config.toml
n_layer = 14
n_experts = 96
d_expert = 64
d_shared_expert = 64
activation = "xielu"
normalize_top_k = false
balance_loss = 0.00233
balance_bias = false
vocab_size = 32768
norm = "rmsnorm"
norm_eps = 1e-07
lr = 0.0141
grad_clip = 1.0
train_tokens = 313600000
dataset = "wikipedia_en"
Below are experts of layer 11 (counted from 0) of a mixture-of-experts language model. Rows are named router (the router's row for the expert), up (a neuron's input weights, with its number), down (a neuron's output weights, with its number) and show model dimensions 0-191. Each number is 128 + 32 x the weight over its row's rms, rounded and kept within 0 to 255. Numbers have three digits each.
After each expert's rows: a language model's description of what the expert responds to; "mostly gets" lists some tokens that are sent to it at least half of the time. This comes from a sample of Wikipedia text that the model never trained on.

# expert 1
router:150104132114118101155088179175112118138102088094148147137104116132101148141201162169059066091137119119101094149142153120099125146052155107118078077174123108144158135132122160122133122079085109148128096073124153082171158084161167141061098138134118139122084128094107182111152102149093163103117111142124134157107101059089122122100138126109085150150187097147144127061108161075103104126136111168083124099100121159090118186147195094164164136136151082119145104102161073227152144098095133132194168165143152089134120128113114130125104125126048066074131109130084095117106103126076077156
up2:149132195126107096164150140149162129142148161124158170060144106166179129115121091116145124114098121142116060127160079112156081108109114124190107074089061154168119162149158161170147116101123170128085124160142145061134098125155164114141108085203075138144117095080085124139156094120174141147091103118146225122184073203103172099111128121092126118064127155166096109117155131153105132105117138164137171137078147126145097129119200135060172169128178141127128096181172132168122121086109118113058153144141053085145157131088106144091161169102122113114114144116107091114144139160096130105
down2:108148102104169107123119111132112171109105079113105049154132128143136116142122117074131113134070140111118144146179118071106105089086114110148141188130161130142128149158068117116170131102147152068136094200117159091125139097152129134163135057101177164128172124221118146087133139173102221156146068117117143159121098089140147134175142077154145186111098142097176094105144159061130106192120148080151183138142129094210145182123140145095094140108071154087096132072114119164129111146112124140099157143120186149127113149158143111107089147102092169136143155156132106203180108083143132100
up3:094101117111087146106164134128094125135125165101129138108103125151136130151145127085107128126166091093175075179106051097155131074104130103014123112145146151180126084085178102185124122127108095128078103199129140137070076141166127163111122160135118093145101151093142116106128180173071118112148146150188151170097060116162172145190161142205123105120148130144122151129099112123112104097115124185201102144123120131092128126147099116167076120152106126093151130088089133070043133153104083125113148143108137138122132104097190169133123190126119153117060158149139127159107081078086162106
down3:143127160162053148128087141179106098130039134183115157149124128154102140117115181105151148165089105113160110127151120121203170143067123063141170141123157123053149107106107170032095120103115071107117162128137133117092059116106157130149113175162136158145102110101130137184081139083149109106118182123141064111056119172095173148123122070190142149105130099149081164101113165112158167143122165150156129138092119137125074152098158117100085101090107084084113105170146162108165139155114112083063145090130055107093141101092158133176129130095117098121144125117172112088117123150134153122
up4:112108094100140107120119121197145132161219100140134181147223116125178136107135129162086149098136161100180120171160110083160143085115106135124109149116138142097085117120118086143172086148123189100078136133071154189158124145153111130140234171138205123114102137116168146131149111122114090096139116126161100180152081112091093137101088146181155115142121191098143107135119115083099108110077104125147096122138126127163155077134157107092108173145097172124122120069132161168196103127088110140102067102132146131113166121087100125167190157156101118150091171076141143189093076134104163126
down4:130140153110114109152135120085161153089112160190119094101114150130167126167139122144181123185153155103128088095095110084126126106181057189134150154098108129161117108119191196130089156055193148118150095146164136093146176045129157142112100109167155101105145091142079165096069151164216121126131069106138173167095162151111163194159120128069120113139105148098079088150175078166090111132147142146128128100117103079164103166142115109153174113181119066153131090108112152143205129132153125123129115180115139106090141135084135120076138135129101105175172087134168120142185120128130112122
up5:109119146056176109117131120151117147189191110103140134127085113126102134091074081189096158101081126090000126182152132137148117147133117140165151143091120137131134134148145161170115117092080121152130160097095157165123137113194113107111143151111132186112077078142205149107133091144164082154102083089158148095136113106135167065097109205143115141109094112118080070150111159143112128163199204090163104106087061153134127059084117123110129123129151131141086148132132127121108154127123082165080148124119143112149163129179183122152094117151083124137072121094107163146129131158138108106
down5:172121096143110215097159078189125147128125090071144080190162167079117157110103125118136157119110194193159090169128100089140102165195164147113088125083127161106119134115166137066097099183140138143164157167165172149136136184077098121109148140155099140138164146114141116168101169115109178143150121116046103152097148101098159107096139066092160091094154136083132129137133135208066151122143183161121141112161118090085142173111115153165125167128158179134122105115085186116095127136136078170176144113141165122148106129127134186099161097077162149128135112200119085121121120146123143115
up6:142140064082131147168128096143119129093172111125155102071160178188143141130113178088177115141087097137115074141058120101123136120098126073144125143171175173149078161146167113106116170144069154133128117033147180112170155170142073101150053121165150108170140104121117105149126084141073118075111124088145148083069121112065149153120095162116147106066112119084134141162115160140189118156117114073093160131116066080119180144153101094130119119137143069130131180147088120158172101117177131113142089133125141129088126131175118122127161117145115075063111118111101156143062152100119113081
down6:144160069138130136108103138128138130122089172163129152142093093081106176143121125168141146124151149162084169147200160151182108113140104095090132174159144194110155135124106141133130128093090118129076090110082091176168139123072122099153101139061076089106132178091105130155112032153112101096163101129154155162089077117131177127122088097140142116083153148153176139117089175117109161143136093075159146097102151115178139097124117086109125157120164121136169100121149192104128093071123130175188161174137228154100126153082106093115116093096073106159104103116146075094199128134173146143
Description: Name-ending word pieces. Final pieces of proper names and rare words, mostly surnames, places and brands, such as Shor-enstein, Ells-worth, Seg-er.
mostly gets: "u ", "z ", "ley ", "ara ", "ti ", "ya "

# expert 61
router:198117173130132115138068171163117086118124145105155173170095094137113143103203182170101111137143119098099115146140130165128081155131176120125108079134134118119105121170108125068155146094136106074098105060124114064130124077167185122109120155129106152089110129100162174100151130140149165081135094151125111162141132101119094088107114144107064177176134072158122151056143180084085063114092135170125108092070144174111119194179152099136131126151143124099165109121196090146163131090126130112217154127123129103145154092101125131110080059139092106130125126112068088095111079105099077148
up2:115137147129151098067114138148161135156157127075155189161139095081122110101136097183100133101051103139078112077139157119116158158136149148107119136135112141079100098130117071119161128134180176121186121098136056131130150091095121153127163157156186117106088123138146143014146159186151173114162078087112133119163143184129118125125107110160153111134111097105097127135114133077162100153110057106086154129121155148067116121185088085105188072147119162102147094114056124129115072113145096153042102143123080157178131140124186159123137141139106105161144085139119141119155056117131159173
down2:159085101168177171173137168117151141119113105127105119101095103136167133154065161090108038125156118167133064125122139169101067134104142100142085113125100157146110115066194083175130148110082092131136123162119093131081131156141097179117185148109137095118080088087192145111084123123150136150091133087073115118150126169114089135112140114113145103106120155079074112138149102137116181111165078104161128044124131131121142141124149154056133158112091110157122133066185092103096078168096180154121103110080132192142165100135108173158181083066103117116100095183165116107130125112154161097
up3:100116145155159114146075153125144116114090167125118157089150143159109133103082141202126103137139113133156125084099148134142115137179110101108132103105163086149103122169141100095227077182071122119147136148095091142116088086144153114084123167147123089153147124149195042105127143167122130156131119113163113073143197164108122120112161101104153092085112097128154152058152136125119091120162164095070096084107138149132092186146154071180183069122188156093160117111080178154084062107135113123088077127114091165103099119098096168112166166074100086089124106110102096140145155141135080165
down3:067112141093193084107134171128172183119149133127173066105147150091145124104059099117121114106140147116125177140162147217156157086088105141113098091179090132163205112139166109145200118131139195096157121139170147217047136135160135115140133111111164098151150173120098098141131088130123122120171161121112140172119156156124095136114150077102140103084107149107163110124154109095128136129138161127092130148143107109169146149139173169124152123119093058099129172109103111146181101139107157148041115153161053198141107127180111133131130156152129094131127153146102193117162171152167164171
up4:141142120096132168146176105157172082133143082142142175160078127133200142165144141129232160152114150132079104127145148123057176109120139178101078116122064118088166159136146138152132161138121157096117116104155090063125096196135150103151152054157147110081089113112050152094142118096174090131133098102144106147175069099151134162079126059133207159123097078095084156181132146126124158111102118099148101108164090163159130147193106100178109182153118121137159179094125123070091109123122163121117112106120118143184143153118148090133111151157153136107169105118130137133088141120159118065
down4:136108150171124113172167112135091173130154123136121082125118097178125133136152069115118170187116139153096144109176209113165180116108140154092129124160080118104156111142159184089091153184105127060144117136095125177111136156092134071108130168109103111109118080103105130155121109096131119163124091180142147149070111183116094109191152135163144118124168186163090145134134101114023127155162157138119138106141083140171069146160083115176124106165091170119098103132121089142206129149126161170189176133103080122116124153121087127137139089124063100160099191106077101109064136090132170113
up5:134144106144088144143115033103144144154174145161089193118093184207142114149109134174220162162148115139149143167102108149140112074118081129112098107100081159104133154131163140195140090092131123130142113077089135158135098129127137093097111117123098151137151118135112192099176090156067151080185133111097187121170072131171096143083134111131073194144120097154163156112122131125107128171130073170128160201207125121130153168105103131172124150124130120087160090146165086149109144103135117141084124090135123124101157153123112179149184149145152088101087129128122136095121096079119157047
down5:177124171124106151106164076123138106123116103115086072132109169083085159160120134083138134129161127118068131149083124167115112093139097127165113164105082148084111099088125146206126106055126098146142122136163127142112105116026083150174055151117147122148131126147114202096105115116154077125063100204102141168102111146140150130163197142139165145139100103144160196141134162168105151103108088111160182196139164098151172114089097154162162125112100177086139069135096148127133140155127093097050103150126128188129117138149095139168133126151100096151104147179172126082093125101081120124
up6:097160193151173113165129141109127101091136114143137137152122137114089119173126104084092079140101127101130150113179194109181101112099098143176159110091101088140148093222091144114140120095164148121079144175109154166176184101147116083138177125162120066118113085134132184071098115113149095161194103124130103103147125134096113108123050114104129128168162113136156109087061122171115107031132113123142124093142134121116119190116112152071150089171146160143145168143067160118178112114123141164177151092094168143097172099100093146159139050088154095099135136120133076174108130127102078113
down6:090142090137170126109069089122093146111158105074037127044158148131167115135113091180116090115079121133166111119141134099099159129109101097133104116174089121147105145162109102123113124167111188109099141124158114181099106101138150090122156083154140116091126214127106148156141174140203141165157131135140160151114123128139127092162137159172083078123194116148110131129193147135088105167127103136052118142119181183110105114149107165156122155141186108144151106147133187129117140115140095150146077184117153064187165110116162108117130157073083109165140135197183140096209157161122167121
Description: Sentence subjects. Subject pronouns and the last piece of surnames starting a sentence before a verb in biographies, such as He, she, Ingr-ao.
mostly gets: "He ", "who ", "she ", "She ", "he ", "It "

# expert 21
router:151097132072103085126101168150081147123100045114123164146128134146067162115154166180124039091156102112116029114161139144066107151139128125128118098150117121141152126166084151114144122123082129085130118087129130107185124069141158143115147144097134160068090144081090117114161133157132142120133157130152129163113093109109082116086114145091088120173176069145147175077085155085122105116081093149126122125107112164099094144150187139137220155177157077118188125105125108157145113114108157080161178145167129072133149076116111113109117111127102081093157088158099086133072153067100111163
up0:152151087118136141119161069173109169164122125143124151103128152141080154097116136100064117171118115143155176108126189129096091126174110197150077101161110121082104080132123163075099132125143143134152040068093169174172162156153096148159118158093180161132125150158145091088158126149158180163119156147100174091096096178056049135101078088149131132114138111113111120109112143118141165198206121157094131181145087146179156155144176138131109136109130127091159095135123132118142160109145124138126069126156094131223149132206079140117117137120145127114147104090105079088118149143120164172
down0:179188125130134148065112072163152113136116096175163121095133158090113108083130081048116136130178128205129174142138161151141155104126131164099157070132059138113100092124141152171094118140140131149122115097142129176165146167108136128154143097123088140085122082090171182130110072105081092128132126103150104112115049113091101133151125148093124172123132168129143113087107123171133177121117143150195157122135147158143153095080101114139118061177151121089121127129110178053115093148128084136128169208101168086118165145205112106121146125150145146129133170167086092023113122130168155135
up1:174183108129180089113120089097114132081110114133127091181172135138172093179165157094162154164166119086133059078126132125185205173150152119142091193054101079121159105167145139171123129106136157117150177142094122189119105131154095164127110120147101194115065154109093131140172081144138091106052113152140124118130117081131103082132132132099116117176124092136159123169076105110146171128127142104157137149147140129156127170120159142133185164169159175169124174177103148121084109117158120144162205111163134168138120116107152141099139143084161058135149166144058078124171113081101107110
down1:120167117146124088115129159080140156154111166150097116081157093146157100078165180140115079097060134173128170096122127165200133118117071110135191015120116121158096111174131123100123109089143160132132100170127112148076142085112109107147163223093098140113118135034127092168135133094149154087126155139180138109125166111157161165075138086083122128141177086145091087165154136130133135129161148125129145156192090113102100176155107158144130078155116125155118132148106081145120169084147156114123180151127148092119132108114158167103168138108141148109120085172174065113120135172076080184
up2:118141119099114131075106126138105131094159100210147101140119204143121158097148114111126123118142082095115155122126077084162140153162157132180093099123132084148146160118154085156113155138092139140162067097102164169143063154069154146155110187117121124106135099210097137134129131108125191154142030112142208090118136129189138127157110127120128159160142094141180171128137111067108144160146112136115135177026151168120129111140186099131167121120072162151141120125124085157124100160070192149197149138177137099125195128155134068124156136138191160145107153122141115136087127122122164153
down2:135170140095061196094113103135115153093136118111112130097102165107131095163077149141152116110077138109110221153123142105140083120164139140107194191107091074135167125129082102091079054142163139151134100127136162147085188134140107171118125135109152115119106142147087170089087148141177155153168109119157154157074122142163165123115150072050126108141107147076128176165176085165139039135136131089141096147137198132155095064110092159175095097119124137147138122137167096098062101130091158159079159168105150154109119090134174114105171112147123142080127141135109118090170111118194135117
up3:166078117126072176168098085153100118157146126130128147142126170106098125108048113088064111163163100153113124196134105066154124139106078082122117162144124134161191103162145092195102055105139140091152145150088112157120190109133121153149084163158191092119164117124178163086104129079094113099137119148078116066118007112161154133149106150120137161124048122104115204141142131139112147132167115090104111164083138150100126148084123123116149128095059131146124099087144090123112149152149094139155112159143177129105169132149165087104122096138102072124171157143155107147144179129147167137
down3:193076147147122113133079120124097078125131125163121114139155110126115178090083192101176109098069117105150045187179125096135180141148142125169135096113089083147119172151087141140140188107115164088104126115110071172093097117033167129124052128115106066128090163139120115126159167108124190158120110082088160139137131178181146156116143163109123139138083129150070150148156134112138191138105119124129104068138096122126133120149161092114144103073080143032146099102172108137145140126095063070111094150119196139123106127137123055113157123150125083131125111131141153131130097156128160144
up4:167187115129086185174096150043059091163095185080192091145101086140112173115080136135124172093133098164129152151162132120123124104135106128150158138168088177136105057148131123127178145084112143162135116130133125137084135128142093136174175130191084129115055126131118109147121116110104092172101159123097237126096091136080074128160134162183078136155120122159147207137135134155147141142161181118163144143128081132133160098071179161077113142204115117109181112080139088105099122130133146103116122147104151133088124100114138061135127114144115139081149101139122098115079120128145094088
down4:145174132118074099159110131053148090136092192173091072124111133119113110135095070075142104093192107142117142145104162105107131099119178141134161093111113090151069164097141110162116134114101097167146179136138169063109106121191168148122104160117120100123138078052112136117070074086146159115098094162115140134148144110119181148085120093132155090114177140139139157126091130182139096124109136134123174151116159135100164146083117140103218178108116137130135164113171116088108078084118100096118171119130048148138190146080145133148107108170158118068159128074091058153079071115133113133
Description: Organization name words. Middle words of multiword names of parties, leagues and institutions, such as Republican National Convention, Ukrainian Premier League, Democratic Socialist Party.
mostly gets: "National ", "School ", "International ", "Army ", "national ", "European "

# expert 22
router:137074154070111111123084165161091104097107088121122134191104102112129166173187192103112132119144115092113110120124166131136052141163146156102107100162137105127136135122079187125168188126117094136128101125127166067146207060150184166135114094104090141093133145124073125095164141206132150040132102156117114116157129098125106059076148147116112130148153064162180132045079125119118112135088139173131104132128146128095084168164127123161123144183170030122152116125139144167131104127127112109169140183159122116129146110154109125113117132142083125099149105125040108144132115105129072121
up0:124062169088182119105164124176111153125133138115147069096125140134159153128082143169078101110098130136122098118145144139123163094028066110131114110079151105072103096124071082117150092161104148102055158120096110137171104104126123146150125127124109092158106156103143133196157161062118109110090146127154139077140095166169068084139095073099118173137134138127146049108102120101178141122110116173131155133098083130078122151105155103128146113123124080183104133139163171181128112153107138143098078141107152109136075105119148079205117172114147083108198113172112077187130155074108115084
down0:073105055105137131133140125130090199125151131132074133177107129142144207136119049155134113106135161100163082116142171077109133145182074118116122092108102140133152116083126191096049119117130109156151169133103107146126135143109144128097109150096137123137113149167110155132153128140072136129124074085108152126097151170144140156150152057077176147153117147107141162131071140106115184122163166153178088092099151123118143120122086116109171128082124147136133161153096058123097092089090146087173166078169100040122131107184113107055168141170120169091177136163177092115135093117099144065
up1:166089064154125182170133108145139095117076165123098191162118152181159120094087113143160085072184116143134058133101125115086122121168134088171131109143136098179139149096175104133121161109140104119136166160125207152088158133126141142093071116125116107098159119148130093171074126102124127180080092121211117146147135053120123139107118135123175117129088145129179148200211093151084104040121133103158143120107123081127084127199115133192119076094121129092092110176054120112118123158149108136124123130145114146086141120090149117096111126105112118103071176098115109086092131133178136118
down1:146146103129180134125145134038140133115084124110126147098126130171167182035170091162096117108157153110125078080115094158197073144087148116133099093094071066093131081145181136146181143098160131111114132113137106156093138132124172211144149125124134088174099121143152106169062133152092177141140099095083129062153152125095144127095098161171142138145161101128174154161125103129160138165146128125080130134152110097133105131111206173119102158119143139072114099164098156133152085169104154114053127094073142104159139148147163124123058116189143123057104137130158117119158089171112115151
up2:050170109185121105087171170113162116144198135171115171099171119076077143196136087157127144117148117131122102132096145111147165127153141126122153138077125147129209151118098142091196092146101209162090156147121169141104145140102104099172163096120199098124122159162089135119136163102114131150187113152133099138147133149190105138108091136067093156135172124081136142135065109164075135147063126140153159124124056146114103109128127119114142197138139121150130169122156097101152106156162106081131125151156115124106125172133127099082159096149188116123163137179151123136117144145019192157
down2:156107151096085142128138130134120161167120144111119179110118146111188172111130108136151061079177158175168121147150090143156150084104118116141108074138152136110128128163094160182181178141102133101124110087156114088166083179109123137098171100151177116160144073127128133100112145083146176116066128154154092150186141178104117132175167139131148125137133102103159143148113139119138173148069165164138094123140144149095080191137156138063110106102161127131033092166147041134097131175094182167069047110148063179140110152125127150111137125172155154113095138117078062128115180134117164142
up3:129129155066192119144067151164148097118154166147119091138161081097157171162134217024149142135112150165144148138110156098142123117111143075099082092156114136191098168084112088125108183115165135074182161107152176172141103149160204160135114139144090114102111173082121157142119154111142143173115155150097093149157136151124160101178115152151164120110094112126145136144042154092119104122192117138073172183148170129143162137137114138138117115118117119130070140108153161113093117142163120122192111120072109133160148146103079112083130204102088155151146147081177169094168088139135113141
down3:095095183123178117082047131170155137110158159147123138112154157173087109143194116097154111098112116169210159175065118136117104143134103146131114186110107127092124129113137109132064144146159164158156135174098160097075142102127151114148120162143172159157131154056158185103162158076104096095106135114140121169198100116209091156155141096145096106171147158142146115110101153147080141097101107142142144153234131131090188098145140070127144102107213113198148158109128113072105113113131191152167145150138153116121145106123135087100113123140077162122161122150108141115131130092112085094
up4:137139132078140098095132153116066222115095101091105151122144178084100109149141125094194087101139147118100094090079138145173133160139162165145154138095138077207110110129130124119166152074102099115140131132131133129137181072145177083132151108112101028154101084169138107114162137158135135098125098135144127129175119104113104116164117071085120131164117143092165118093136176119124159161147123194091138072140114127100096097163126101152142172146130151152079141103105117146105071210190096155127147195141069154124083126115120167068125127127045092135115146130153128162139202076100127139
down4:106084130072141186098124171137132184125105099122174033176075199209118106094126106111064157161056130131097136158141091101098108138091086090106131168175142131099142139153110159103129081102105112139138114200147142135137132076073079134092133180126163149139172079162115120143164105104164099142185178124058156055143130108128109133119090096129174149200121099129128139136111079100140142169152134103135143138068129069163126131081142122134080159138093143138083140150073120102151136180156085106114090142122168121140088126107060137104145140113113108111126160151138164113159179159141127121
Description: Plural nouns, group words. Plural nouns for people or things, often the object or subject of a verb, such as members, teams, players, them, contenders.
mostly gets: "members ", "teams ", "students ", "games ", "them ", "features "

# expert 8
router:123089157089097120154102143155094136126090074105171150141085146139094185130137177163073110084161111116117032141163157169113127164140117101129124089136131110103160166142088156130143145144090114104132115121125129087182127108131145149062118170119102167071104137092076153074143126169122152108109139162164131183145085119093082044086174131054104141126154052188162127055120173102092080145115115140117159139121089121100092137151164104153174130125176057118146133093115115163152096090081110081151114155151110101141164084148102117139134085118094125124160102172067123121061139101101117181
up0:123150106102173067114137122167164136133080081091121095156127146152148157133161120068124098165156149171124150125117172141175170126114138138129186145108162163120089147121157102146107091113130177159129131139093193187158103118162104154222158112121081121123100084065197111090097086082105142138093168134115102125095143146083109157158177156130174147176081090122132117111099109088097172127156151103179142182114135087143146202165107171098030189147176120140156145158143124096132121107071107120102121108079156073149135085151148164157142088111121090143144146161138150130080096124089106189
down0:115129137069165121104146072135126142100107092169119136137130166107117143085064103118136087146087103129217129154099118180100171143179097189207128136174107065140135096112133086192142161120116089121113150155118109090139048115097164112143159107105130107179097146150070109170145143189097133107096124122134144124106069159159133143149160084118096145119142165139159114113170098193124101120117095100180176085121157184175111086177137153149163065105173119184104122099046129122136155107164174085177135120136124142141096142108087150081125082085129099099133097132141102113083090087133086140
up1:108117159155124080155134080146164105118112169130141093133149156101106169136130151133099132076124135118148138086161173150121069065191137108145134139127135148105111182128119114135135062104189084111182152225077098112095154053165070142151156129123139142123125102126161152160124094156131166183174137163131098135101141129135176121099111139199099124152145094201115115113138116083107137183146184091086139087112092083165112135128090119193118102107116088108136107134084115151120170106112116098163146071102116164144128192131124166178077152129117115159126121186084203111056112118164162186
down1:156137183066124148180119094161099153127196082130141148159148136124147119164172104063117098127126175151115193132069138122099109144097130158163174142122069119181107119114153092139167171095211090111090087173140092145129196103166158116146125126166090166133126135179131146102120181178153117111146057123073105165177148117137092159119117158049094154186111153117129110101090083163082170096144135136104066135130119158127070124148078092161152144151129177110062136107136125160096110065133096124103157158094138112118115120157133121143138101097111118104162091090199137161094132081089135141
up2:065132077112146141153136101162142148110095071081119100101151104107108122200151187073077112142115152106115126115143184148160167153153132089123122149101141118092111077158153123119176110115139106101197123123138121119147175094074068164096135149119127186158084191166099090111118140109097173120162091112127115098115102146100139132150115086155131122069165143151151062148137120139123113090107115143141084138162161123098068172162090134136150096066129089159163101115121118166127113119115111140195110093088173151155137133112132163168029112192105154153151110192106097121178081024144143098
down2:139121103191140140096143118082201080152149162151123163126118121127189115110204097095158128139109191111148109058089140138148098194120136099164131155106133149084098141139154192099079113076150160139157143115139124040129122098151120080167136124063168066161111090167166110114124122163224135116120153189141082169134202120082113131133096152151097127168112143087039135162156102151156112120184155147137091149111159110133135149135154082138143138087168140128110083142164130132153116078103119134142170187127154085110110107156159106089159132134142105122089131109154123170169097147117121060
up3:125063164087106114122092132170135150125119135161172113089050073120099142116099083167067117111166111107177089147164080079159188144102121096166135153125123150126142134107111127103155152157169188143106128134168073144116150159189159067120194131093120115114079060156129123115156099122124118089135099108141171126166096097127151171126091125110140074169133104140223134131167155106166054145158126099096184135089094116108112115080098163080126163121108160155087154084077111103128132181098170062134105157121107136165112132096102133147068132144217161161124101152123114154094120116118167118
down3:110112101134134144190148203172108149136136087152135130094109210073164121183127143209163112116108211139107120118120148173159086092148209113099143202138137160181133104177139131129118127124149182089099107129190112104183112154092113193100093163140078097103116145097117133161122106175107124186100140161125143077137110152125119081127154157154136183085116173141155103124165157112164108112126126069118166109163161141127122134131133105120147060179084160109159143110114194100156134173143132109125146058163098165100145101174131139131104193121100110123145101125124176072135098078143145103
up4:152140139108152140127113186126130164117097149099107117068107163102145152167105159114132075132137125130127178139142109096105117075104129162091195146170050131161192128159153189149139138142103136145138113135117180073111092180026114133112164107109153105175164174125163165145134122174075064162127141124109134161108103149117114083174163140171124150129112144142111176094091152086065175128165160115124178149163160129176158133120152148149155118147058165038141104091149111100167115122153121164144173112152040154125113098140146125146083219117109130146154070119132083113091139145139128157
down4:106165168156105146148097116102146093154105090152162126077155144166148154105124128068117152192151168189142191087128127100166090132178099126120126183094099059162081163146123118101104082130159103140083151107136121123149082078153110166139073087115117128090098047182103121111071160154159116118157147141134132127094188091147180166167127116057119134109106134124130080107204133132125125104110161132125157112103124101112201140154071084151090149077108166099052124112119134090109103084154145161087111135086155157128076079103141082159142132087132081177090083091122110114131119159092096143
Description: Domain topic nouns. Nouns and adjectives naming a field or subject area, often after in, of or for, such as health, economic, religious, portrait painting, Library.
mostly gets: "Health ", "economic ", "Science ", "health ", "Education ", "social "

# expert 57
router:169074113087118130143090138139055061113122125130152122174084110086121139167207191151121087079175097124099088157161116150123069147147179180136148112154175110092152119139145175116142164138094102120164081132104122081151148100192148170142105100132097172100096151104095123055127150175101106090128083154143080158109115102095109110059145139098155149129115091146182163106114138119100141137105069168131135123109117159045114170122101088129142198194116083108152136113174096164127120122130120059169141160134085147133160131157132133117084100134077129129176084172067130105132106110104084142
up0:121107140122127157138134142122121143127052203145189088118109235116106131093094143177171082092127166119143142169100165205144157153116158142122144128143077125173132092144115089124116096128149170155157122167108121157131118145138095116184149094082090111064159161104143066106173118132124051074097166135167116150071141114131090158112115131067111175176153140075135139170105114165153065114092140176088130123109131115123127099154083132120121142158127126070136124139104106154095115144128127024166120158073121174132172096155140148142157076136110118136124141056059117120087136079128125111
down0:087143150063161138111109106091042127104105087110060096073111100104166152175100141083093090118209139118116152079109097159112136130115095112166100099151125118095099087104151144151120134121142108102146112216112154133146169135148176151094079162119143122079157132093176149164168151133133069174121114096163061112103097159105107137157173057104152114179096108115126117135109110116080122077189177175073105082130118090045103161094130112124096157141142143151074130153087112149156157132184115111106072132076137165136139156172148194123143110120149152100119116100075140117159100127108150119
up1:136094129182131150095112066094145128104125118126091140151161132144123150128143186089136097120159132121124240120128085171121110165185179144113092100177085148096187149131206152144106160074099048139196164128107131179088065034150140137135128142156132133103107141138082113093074159117100166093200082158113191111095123157131146156099139173154139121101145109146061146098148160062141136188114127133108096108063144136110118102131126110145049116160132136180155143152163105125099149148106126121160124090115118152166129142130079150126161140135076145141129076124144131145160072125120146139
down1:135158148129166168123150087139109109130140115101165142105120155123203128095056109098167126155127187180110122156114147081086172139126144169128124154135080085148138157147169136138087146187145169104170124122102126129160138152141117107121178068133151134147141124093103199108119136087102090144233177179142089133161162126147100117149124105151171158108101142120149145143133098136182062117159126110070163152148117103114141151116117090144148155150133086202136139148152136140109122093145174066080053171084082109200155083126116160158124131055141099170199112121183167154136119140081075158
up2:128147109066149125101110095156170143101135097151154090135124105151145154131174141102146141137129109191153122153115147071079144126097087093089158146157129118092181128160143102081126104123128139140151084127193158092169157171135112080132129182049165108168105094098112098124096116146130111163120079159114084094207137097115096127160123099123158140086220097147086090118114154122142120139149133126125108123163073131181132110208146087109143125173120148157111124112057178175184104088106105098168149049067147153076131117147131111119198166133071175113113118106123153163139143115171098052
down2:130095113087150157077181090147132136135102095121115119116106115174157165076090099103158128143137126159150120116099068139119130135182128134094117210128070098156099101131142081154141132148146167167154123136139148121092085113076099130107133102115126114131108149100094127192168144125103093061183125124099150134157152152101154182117160141131101124134115097095136100143129109142104088117147115200092119139091137114163227167123111162143064199136146145138134106096182096207101099095145162193157110052086164201112173126133183061153115163154121092147175139119137181168144159135074145079
up3:099141091073102168136064150163110130134127107131109131126104152112091102146102135116137106069163084139120146108147122123153097135105144152167209100164159137147091068129157172132131170128137097169206118144099134164147147090106140147126127074187158130150124138104081153130123117160168059127154125130140104198130098129176117153057159147109193144082158119081181142159131125145126132122084099121059160150160122128037171131083084142106136103173118109186099100120122168183106131108097179118118157144022102137166165125145075121123172105103074082153108126149101087123119100101149101067
down3:122094133129186119082084101102150146106126144136152086106101122114193092168124125085122134097146091133118159120152116153178091146141139138134115173132088134131121162099161114130155108170209088119105153113119080123076114166160119067166165151171142143127142150132162084099154171139083100133164117096183077119081138210117105114187128105179157118117098150127112107136133138156134164124049111137161099120080115077108149118090096182105101170159115127170125191124137136095162160167106079151131067102126115120226193125164152153098153149115151143158116139105140173180222110174075140085
up4:125184134121080110145131154144118108153115071152109148106141147105110119115161114172133123143134172137143167179171117173153097146109133100107138096086081133157109139106090059131136149107160149148088149130174148178118131133149126112202167143061098153112137137179183083137121185116129116102158104134210168142136146074087163066098113161076171108165129191077131139068134137113163150111097138134132192196142180151112162076128113135160147180167131141111169120122101185130111105129126127183139081101170204123111074176138144118191095203164160141134106070157110131141173118142101116174
down4:133120118159079107094119137155168131132118143129129114130090132105129157114108180154140118152143177111075117164133087103094104146137139103159197103108151038149106172137094189134122158106168151130138133135147155187115137152117128189095086084065159160122076103128132136102132139144205091114131195189132102169132138106106157138089079171157164135148062174160100168123138056143137160134086086083120122173077179147100122133080119203074158089150064111067140120128139136117094145101132132161057118124060113167101107103137154114157114157134116085075120169145170127110180137134122084080
Description: Main verbs after subjects. Finite and auxiliary verbs right after a subject noun phrase in prose, such as has, had, could, made, led, make up.
mostly gets: "have ", "has ", "had ", "could ", "began ", "make "